config.yaml
activation: "relu"
init_std_router: 0.0255
head_dim: 32
positions: "rope"
attn_scale: 0.177
init_std_up: 0.0228
beta1: 0.95
grad_clip: 1.0
batch_tokens: 131072
steps: 2971
dataset: "wikipedia_en"
Below are experts of layer 5 (counted from 0) of a mixture-of-experts language model. Rows are named up (a neuron's input weights, with its number), down (a neuron's output weights, with its number) and show model dimensions 0-127. Each number is 128 + 24 x the weight over its row's rms, rounded and kept within 0 to 255. Numbers have three digits each.
Before each expert's rows: a language model's description of what the expert responds to. This comes from a sample of Wikipedia text that the model never trained on.

# expert 5
What it handles: Semicolons and separators. Semicolons, colons and mid-row table pipes, especially the semicolon after a pronunciation slash like (/fr/; and in series lists.
up0:132089098106134119109159145121137135106103143117136143107154085080144136130121111089095127136116101113135149131089093106125159126147170150116129149190130144078121156124130110146132130083163166147136129127148158105096100129112151150096129132120146110113120132130109147139124149114184176087125144127123139120119096147120125164149087125146132140095133122150128150115089149161099128112128
down0:126166120088126168149145107117123130154116155133141180128110150119139135118093117137061121124104119117118126136126114126115099135107126117137133126116152148142134116146098167124115118095152168147132127138138134105134115102122139191117117116133108108157123148170126142134132131103112128160122107127138119095161092091100167110142097102133076149112130099131162131107131076064131171081153
up1:108108107085130188117137153167148140147149129155129160122166086154105135124116126074154098164123149123104126088109131105092087129124110091132171129084125162125100135097146126129113180086141116131097115093132136073145161114100119153131133145117127159094118134123098101116132114178121160165216116111111148134105124138114093100130136140095129103088146159146153133125136126143105154127167
down1:105135157133123158105126132136148091116120133163148125111174138134139120121146089138102135139119124130154143134128128130123180106124135141158114166147118073144089104099109113121134125127155121133129152112143129134104125114120129106118074122121163127120174124126145109102087139115120131120154121137129149117121169165156165106132157132144130112115160154132081091131127127172169111113083
up2:150122129143099152117101149132156130126169139103160159115147133140143111112135141104086088111121114135138127134141137099108150085155127155158105112114126132158167127124124124129153160136122113125152099117124115145149133088133102127130091134123139079142123154147125078174101093167156156138135161183134105117149146121137125171064147153163131132160122162128163099170125130194122108147139
down2:165119158123171117119073160167115111145131140144150139140118138152116142133115126120178128170076088102172142114125090119139103125117071137136107143146165145121136119130171198145143146144155145132131085125126169153178159133140103138138151146169136117150150134110119142119123136136137144087097092147137140145150149110119104121146125096095131122091144104136109110148169117109135122121151
up3:111140130095089092123129134151082108121128139140105100166127139154127117135118163127117120125083118130112125105113143152135121118152158132101115107151114125056158146099143100142174128153168107096122092117110158125130126149078156127136088104135120138106135139151137086127127074114115139141141116139118107114141124168165114126123119096103136170105137160122120138138083116174159134110174
down3:113118090152126103142116115144118125148104124096124095101112109125155148104155095100138120151132125145107109112119129098081100100090097105138118120116087082163146109087128138090140114132093138153098135137152110167125110100163107122110107113142108107081117130177154111100135163142135143151140086098094114113090119128111135134134165147116071124130119128180177130114128115065088120142129
up4:152123116100114120116124122165074118147142158097159139112113116136143115131089147110141132122156141132166078144109166154114110108109174168140179145113149150130085145190164107115162134098153139134138158136132109102120124113118188112102094120148098110103126113117140100068118104112127117131147115158144132144141085165131095077110117119104126133127156207139072151130136146133100111100127
down4:134154141110109096152092155177207113064130121092120138166118169171118145163126116171116101099071101118134122112120125102102120113111126143142132168148148119140093165148103102146125146128121159099152171098107141078127139142156131141126124149078127150125147167105142104129138147135124157164154116096090120138142106147101108117088133132119146156111155087150162103123166126158168107137144
up5:082108139161157163137152126160119142124113135115098159091120117152082126126098079143098123080119147150132093110140130137147100127124134132131171081142140142137125152131103131113121139079164149138083065113108139139122107139124127101117132105137111140118142158120095156071126165109126131168152121074115138124122123113099122147111110149086090119146104139136121122138147155091126070149123
down5:135104095097092139108095113123116129118106106100157148142153099169173102133123180161141138141155118121150151106137144149108130118115121151092153148142108128144116167118129085115153134149167167120157141136128120119127144143112155212130147141129175135148149133133161144115135094140125118150140106151136134192146103130120119124120119114136184118100187120118128089114122091195122122103182
up6:146141148148142113124132109151120138128107081080111130101114125118098100174139125116140153163098100146157102141115151143123117114157154121124161116121121151138142129151143171081115115093129161122109106118101145106144128188126128152107123121094142119141175102126137122143153103155118134136131133090129108105089099063117113141166158181119107131125122094106114120168133133148128120118102
down6:152134158131160121117164130162143160124162151115109132173128102152118126124126137109141110156113107115137123167104136160127124112144135152096169143128130167135108107142102122164110136158092132122123126157126129044129123115109129148154133144112147143133114141123144111140120089144102152102161138174118115126144114145128115122112126143138130107109124073168127126135153152164116093120129
up7:133155157135106143128137154125111119101111108119128141154128140129183109148150130124099115106140123154141147117110151126105118087115147122122160112142164081151126104112147094147118168113110110147111112102131141147143129145157121130151080121103121128144137124118076129138105122152140133129125159129117116125097098100137104143117131059128166107120116129164123130194130136121116112123126
down7:114079140160110087191126116165158151121157171122107132154135128084141123145129119168094137147121146114141154163127110112157116149091117106132120118106138126131119103127106127150144116109183131102108078071131149132139146163146169132165121159113105123126113167123146119092129148101152118131141148130137155111164165158181084145129144169103175172119139131145118135115115107155161127165164
up8:147160131164131134161095135139128121085140131131156127144128121096110116115101114130128140120103109104142135150194143087115139143145133153072103146151086089153097115163136124143168128131164149125165144147119151142118097084116140109127153131128141141127138101142170137154130137119114120104116125106096126181164107130091096132130086092126146126131140080155182129116118117095130159110124
down8:097158090083132163148143113109130118141100101134164102069098135109101136133122130135106162145154142144079089150110151129158097129155110136169146140157096141107185099083144111121157134121145134120121123151124150135118135125092094150158136112135144074132106100121154149146174130117106143142171156119118114141136186091109153141147111135158137147114055184170135132107082113154093148080185
up9:121077132144122134178113103110122146107148100117147143160151156166122138138137126124142103099114144089115098071112109144145135138110169095148157124133123113154117105087098158156138105130122119149149091133139149094149134119139106178064097149113122122133108119075123113176146138140131133133120117052110149123115123115174119118111131111128098172107097122107150089121123108098152148135167
down9:106150126155061108154179106095125141163097124134116086166119146159094172135109134119116167140157129120114137168145104083090118156122178102133120142120140112187118115081110102108117166129135144137149139136126125138152125084111156117129106086147129122126138101113117111128125150121107119125153174114153131108157111127152126129165112162099138136132089128146157123125099132079104094133154
up10:100118132123082088140094128159076109155132125164110134109109110142115165103135122084133139099113162087132161137134135147095138122129104127112155148088158156141130151134130146152119126113112132116113131129142054130190094111133126140080155110090126096142115121135107123132160110141158129124161189118071075122167152134145153130155088095127102112123153130129134130192131151133143116111106
down10:155110144131142127154151153155140102137133097134135157121136128097099125147160121073122110110129093168188119101147136101128067159131098143146098135138133179089115088174150153169139148103109103099132117128135145089142167126147119080127117160122139126138219163110124145098153140130138117129111081164138130123125088160141127085100117150117090081147108101125094111128138123122107125130131
up11:135086113114163134139214074113120142148110140149133146104123109144143172141124141152155125110112130138096163125149112149129180123120085123136156141107147152103134098093121134124098122084165132113153128158103100136089126108069134129152128136138134104156168122103071116126106146143092124128147119081095128111171107117166131177133148099107118150107128127109108163125144080143099144142117
down11:141136120159113129100107167106142109134140149092143134152161074114127155106124140143160104130151167093109088070122166130093074119125148145056157165161183149135114119153110122151100154107154163108126078148112103143124170124122078140075136147138111125076071150115119154144162120162112115152139111132129125131090137118145138121124156109143159128143143121117147132133158116127098135110120
up12:142142100128131123168129138140100130117130129098114128113152152108137109143140120145121129113139161134140140138119109131111176113166159127114141142110112146148169166161110108158126138135140104130099074140150113069092108131154195162184093155136088094145151096110094129139070106174143136119149104181138082114149156129108109175166068167142105150154094133118114112156124131143105111107138
down12:090168120166168108110177160072096151148105134077124139156124121124108111097110121090147112108073113125128128119159119125146117166147114125137111107134122112125135094138092089104124100096118143103091103137161124180159133121158121121153138113113144143162155105090087173151103126159178105064108131145145100158117174104157150112140155166127121161139111145106158138114137124147156117122120
up13:099087148140123187159101134131091100131115098113100124140161153144144105156109113138149160119128094130133117108143169096155127121120115104117154123148077163166154148138111139106133094099121127099130175098123136129135144134153132121136097170133183127131085138106126107128110090135139127117142120085144083128162137106148107189142160151087162185124145084135173151137149109140114117150118
down13:108083120130121167151151131075104160074123123104137136121078132121103145142104093099128145158109056141153126170165135100136132117128133105089135120119169098114096126071110176161120074128131162128121128124089105164101106146152108175150113126102147107135141149129124112107155139175125160092093132109098193131121127136188144145142134124134134125135100171094091146113137155102143081106130
up14:115176111123126122192097091121111151118087121153149122127071136157164135123133163142083098140133114165163111131111163125101115089137177159145154148136122141121136127130122137149144112143146164113144146126119150142096122101172155134131113112135084118141119131109089100142098147092112098137147128142117155150129099117118146123102078148126112099143142146137119132128139106114131141115175
down14:105100108112147085061130100108128143114161139129112108141110167143181157111120127134118119077131139104105104118143125120170115124120107107089132146091112160119134096133126127128158159136153135123122153135115103118126121078113148120129104131099155162123107117116133099135096125167131140089133112127110120132114084122135102156164170084119109115091147093103119084153118132126117111151140
up15:111112142152116135133112109126167138154123164146133103111044120149136080084111108151140108109081126143145108062153121158126154127147133112172108114117137139132134130124127110127093111085114138128154127136116132167083119119129161162126116112141177107119126100121104134124103149106124140152168160146156149117119117158109158123066168116155130102112146130152136125137092126114101152154129
down15:132153110126138127136145115092124135147137130047134118128150100121142143131121125150127136120162120158135147162113134150064191146170138090113127108101146116161124075157172145154120095164130115122133116133102093146128173115127101096120161061151139140145133107124141120136123100133106152120118135116121095121110141098101167090157152145078152104136098179148168186155094152127164140115131
up16:083155140149118166057119125108105096118130148185110130113064128115163136126157059129130113167134121134112148135098121145109123118134117120115143099129127092112148140139119148109141111136110111100110181089127134131132176119130114098163135134117086088133120113131170127161108175145129147162165101160120054099170162108117161134125160128141141097107146116138108097099122058066135149128112
down16:147101122136124117175156143107105145107123145157125134178094169097178144137073159139145146094097136100152143148146108130137140152162097134162132142155155077148109101139088117125148130104103141113189090126115101095099144122135145157169113070129132101159106109087130138137147147143093133086145165114108144149173137123146153107108136139208160163118119090140099108143115157140137126158135
up17:127056108113131140123124122119112136131129135134122112167176133118094112147164120128147137130115145156124124127082112159082064100142134156138108142127121176071106128113141144137108121094130126147134105130137152125098134110154111157152148141161124153109097164109122132144161147136167118149144104136148152169119088105141133155083102140169124163138096113105151110099119096103131085122119
down17:103127144119120150112147156145163126132124133109115137146109080111185076122118107186124115132129176149137125108111118137169109105130111119110186133137134136148147080131147112112103173112130155096146105164103114135070122136133150082116155088159129106107115088126108145105110165153082175167127136139145122134127140120117129119129117119132159077104134132139131155155118101128100157122140
up18:092132182163102146151177136137153138161071137115141134120120142133113126115121114133153147147158108080142141122097093139124130109099098135102163139140145145118139113131086123156139078136131091148055137094096159152149175120087114176101093125128109090162117101100113123153135095127115153157140126116140142116124154152132142164159116138158150146107105154094190093177103116146121139123152
down18:097164200118128177140167116149154130126151134116145103091108092123145151149137158093145095116167119110090133144080149135159122161080172082102161126101128118162133146123126124128109087135118158172120122127116098142134162075129124119128107087160137137113130142145083105128125125168143121122120166116151107105096126136103131182114148107185160168139109117120122096111130143121106175136110
up19:143125139127130125133169122158130152162168127122143102167152124151104096147147174100090141127136142113095093141149147198137087115135142141124123137104123161118118133114180113121150136124117136139090126146100141076073146098132128183097121133150147139112121119102165147129104107144115145114153093165135100126113124089109135093080062153137103157118115195135117140157095117115090108172114
down19:089141182137091136143140112129135133146124113111129060086072093107126153096129086146152125139141113112134119123127126133162145085129123123151115139101112106142105112128139107111133184141136143149105150157145135150119138142085100143155114122117127136141144102161090119151107108125160128135117131082145083079145110134110102110166143156093096126142124049137084116136119127156115130131148
up20:128119102131103119167142101140124136131123157120108133128116149165170121110151174116135145149153119191195152120133149157078101123120149112135139120181145086138135136163110136134155152107133166153129123144156130089129102147095152131135122124123132095175100132143123121124110100179133103121151133186134160107109136144111125112148159143100133166114172145141096150134125165162130166134140
down20:124153132114130125154092170138170087120112107163114124113128143133143152131102156101112094120125101095145113102168116130141117171110112131154146098112099195135128132121149128104109149149109107146167098180126135106117138131114110129093124113094127121126107181135168118177146175143162133128170118126132165116138152142121113155139132111186098139130142127141142121108133147134120120134102
up21:110141115164129118159088168107125119158095105123144139134162071109144123080101124112166138136120110114188151116146146129155109123125073127077093142172088115131163139109120109128123130127143114149140172103150128157150124122135102119112172137133126097102138100131118125134175130094132145113138099077134134134111099124122137095105136101163118130142146096131164117109138154165116127129120
down21:118120140121134157110114106090116126168138142158126095100102194120115130167119121147149103113131155108145167110129092111079175129124085098133148102109109158145114161137127118115160145162143140142148133129161107144121114137106128136151130134152142106148130065153123084119150109120146115140113184128128121171150072122116105119148045100115085107207117199091117116129129110148136134168104
up22:123113128143137108148174152147125126096127134100139163098138090111112127134139110123149194115116123166138133137147150151124156130157126158123102168141140130124148121132124123140131180087100128109105133115091117114134125090143082137120166145118136119110161164103131125135156091108116146119173099132136176112117127131095116106144122065124159132124108123122156145122114103112136106135130
down22:157110073127112142093150082097098112156125132119165130123144119127126109164101130160129134106147131145153095162127109124167143102090132122152130125163104143153132129127139133120117091067119117150119116112103119113124132128149104094123118107125119115107128143110131110142128106150133120100150153097085127136101169150100129143142154147145102178173100131135127128107141156135138132115115
up23:132142132104145140090110107104132142151109090125111107129126109097195151110107168138095070100169160119114153115085157152138094123094123113106120109102125141145160166131136182144128140107159123084159143106180119164149080119126172090106152081106119116088158135134126137096155162104107117139166153137111121102127135087121124182136129114175141081148114125117106153134138094124129109143146
down23:072127132102113136125140120127113101112132123152090119109136097135131122140144122157141197121113125156151099141101123159080126127133104136122117125185123113115124109158120120100125123123073119168148144138144109140143133126138112099109125111154163122096117106148132115169150164130129130143107129122132080168080127138131112123103113128135109143142131145112123139078185145144116165149102
up24:126082158133151139076128120144138141161167141118128118136184098158127138158165123119130143096097123132185126099135146076110144101134121113151156150135168128138136158107095162124154141135142133116122087144094151100166153122163159107125117136126136115121113092101128103116122119135146152112116068092131113120099122107154116136127122112113130125115162112110145110128099157149124132132156
down24:112143139125105144152150118149117111120138114064161132104104151134113138105064115105166099115143166105090120125149157172123130160139107109119104084162151114148088122149216117162163116130114138171122146150161119107086148172088127184115100126091112134110129118118109132104130118148097185097123126124096149148146130151143120124134137141150118094122158088141081092148137122135117119108106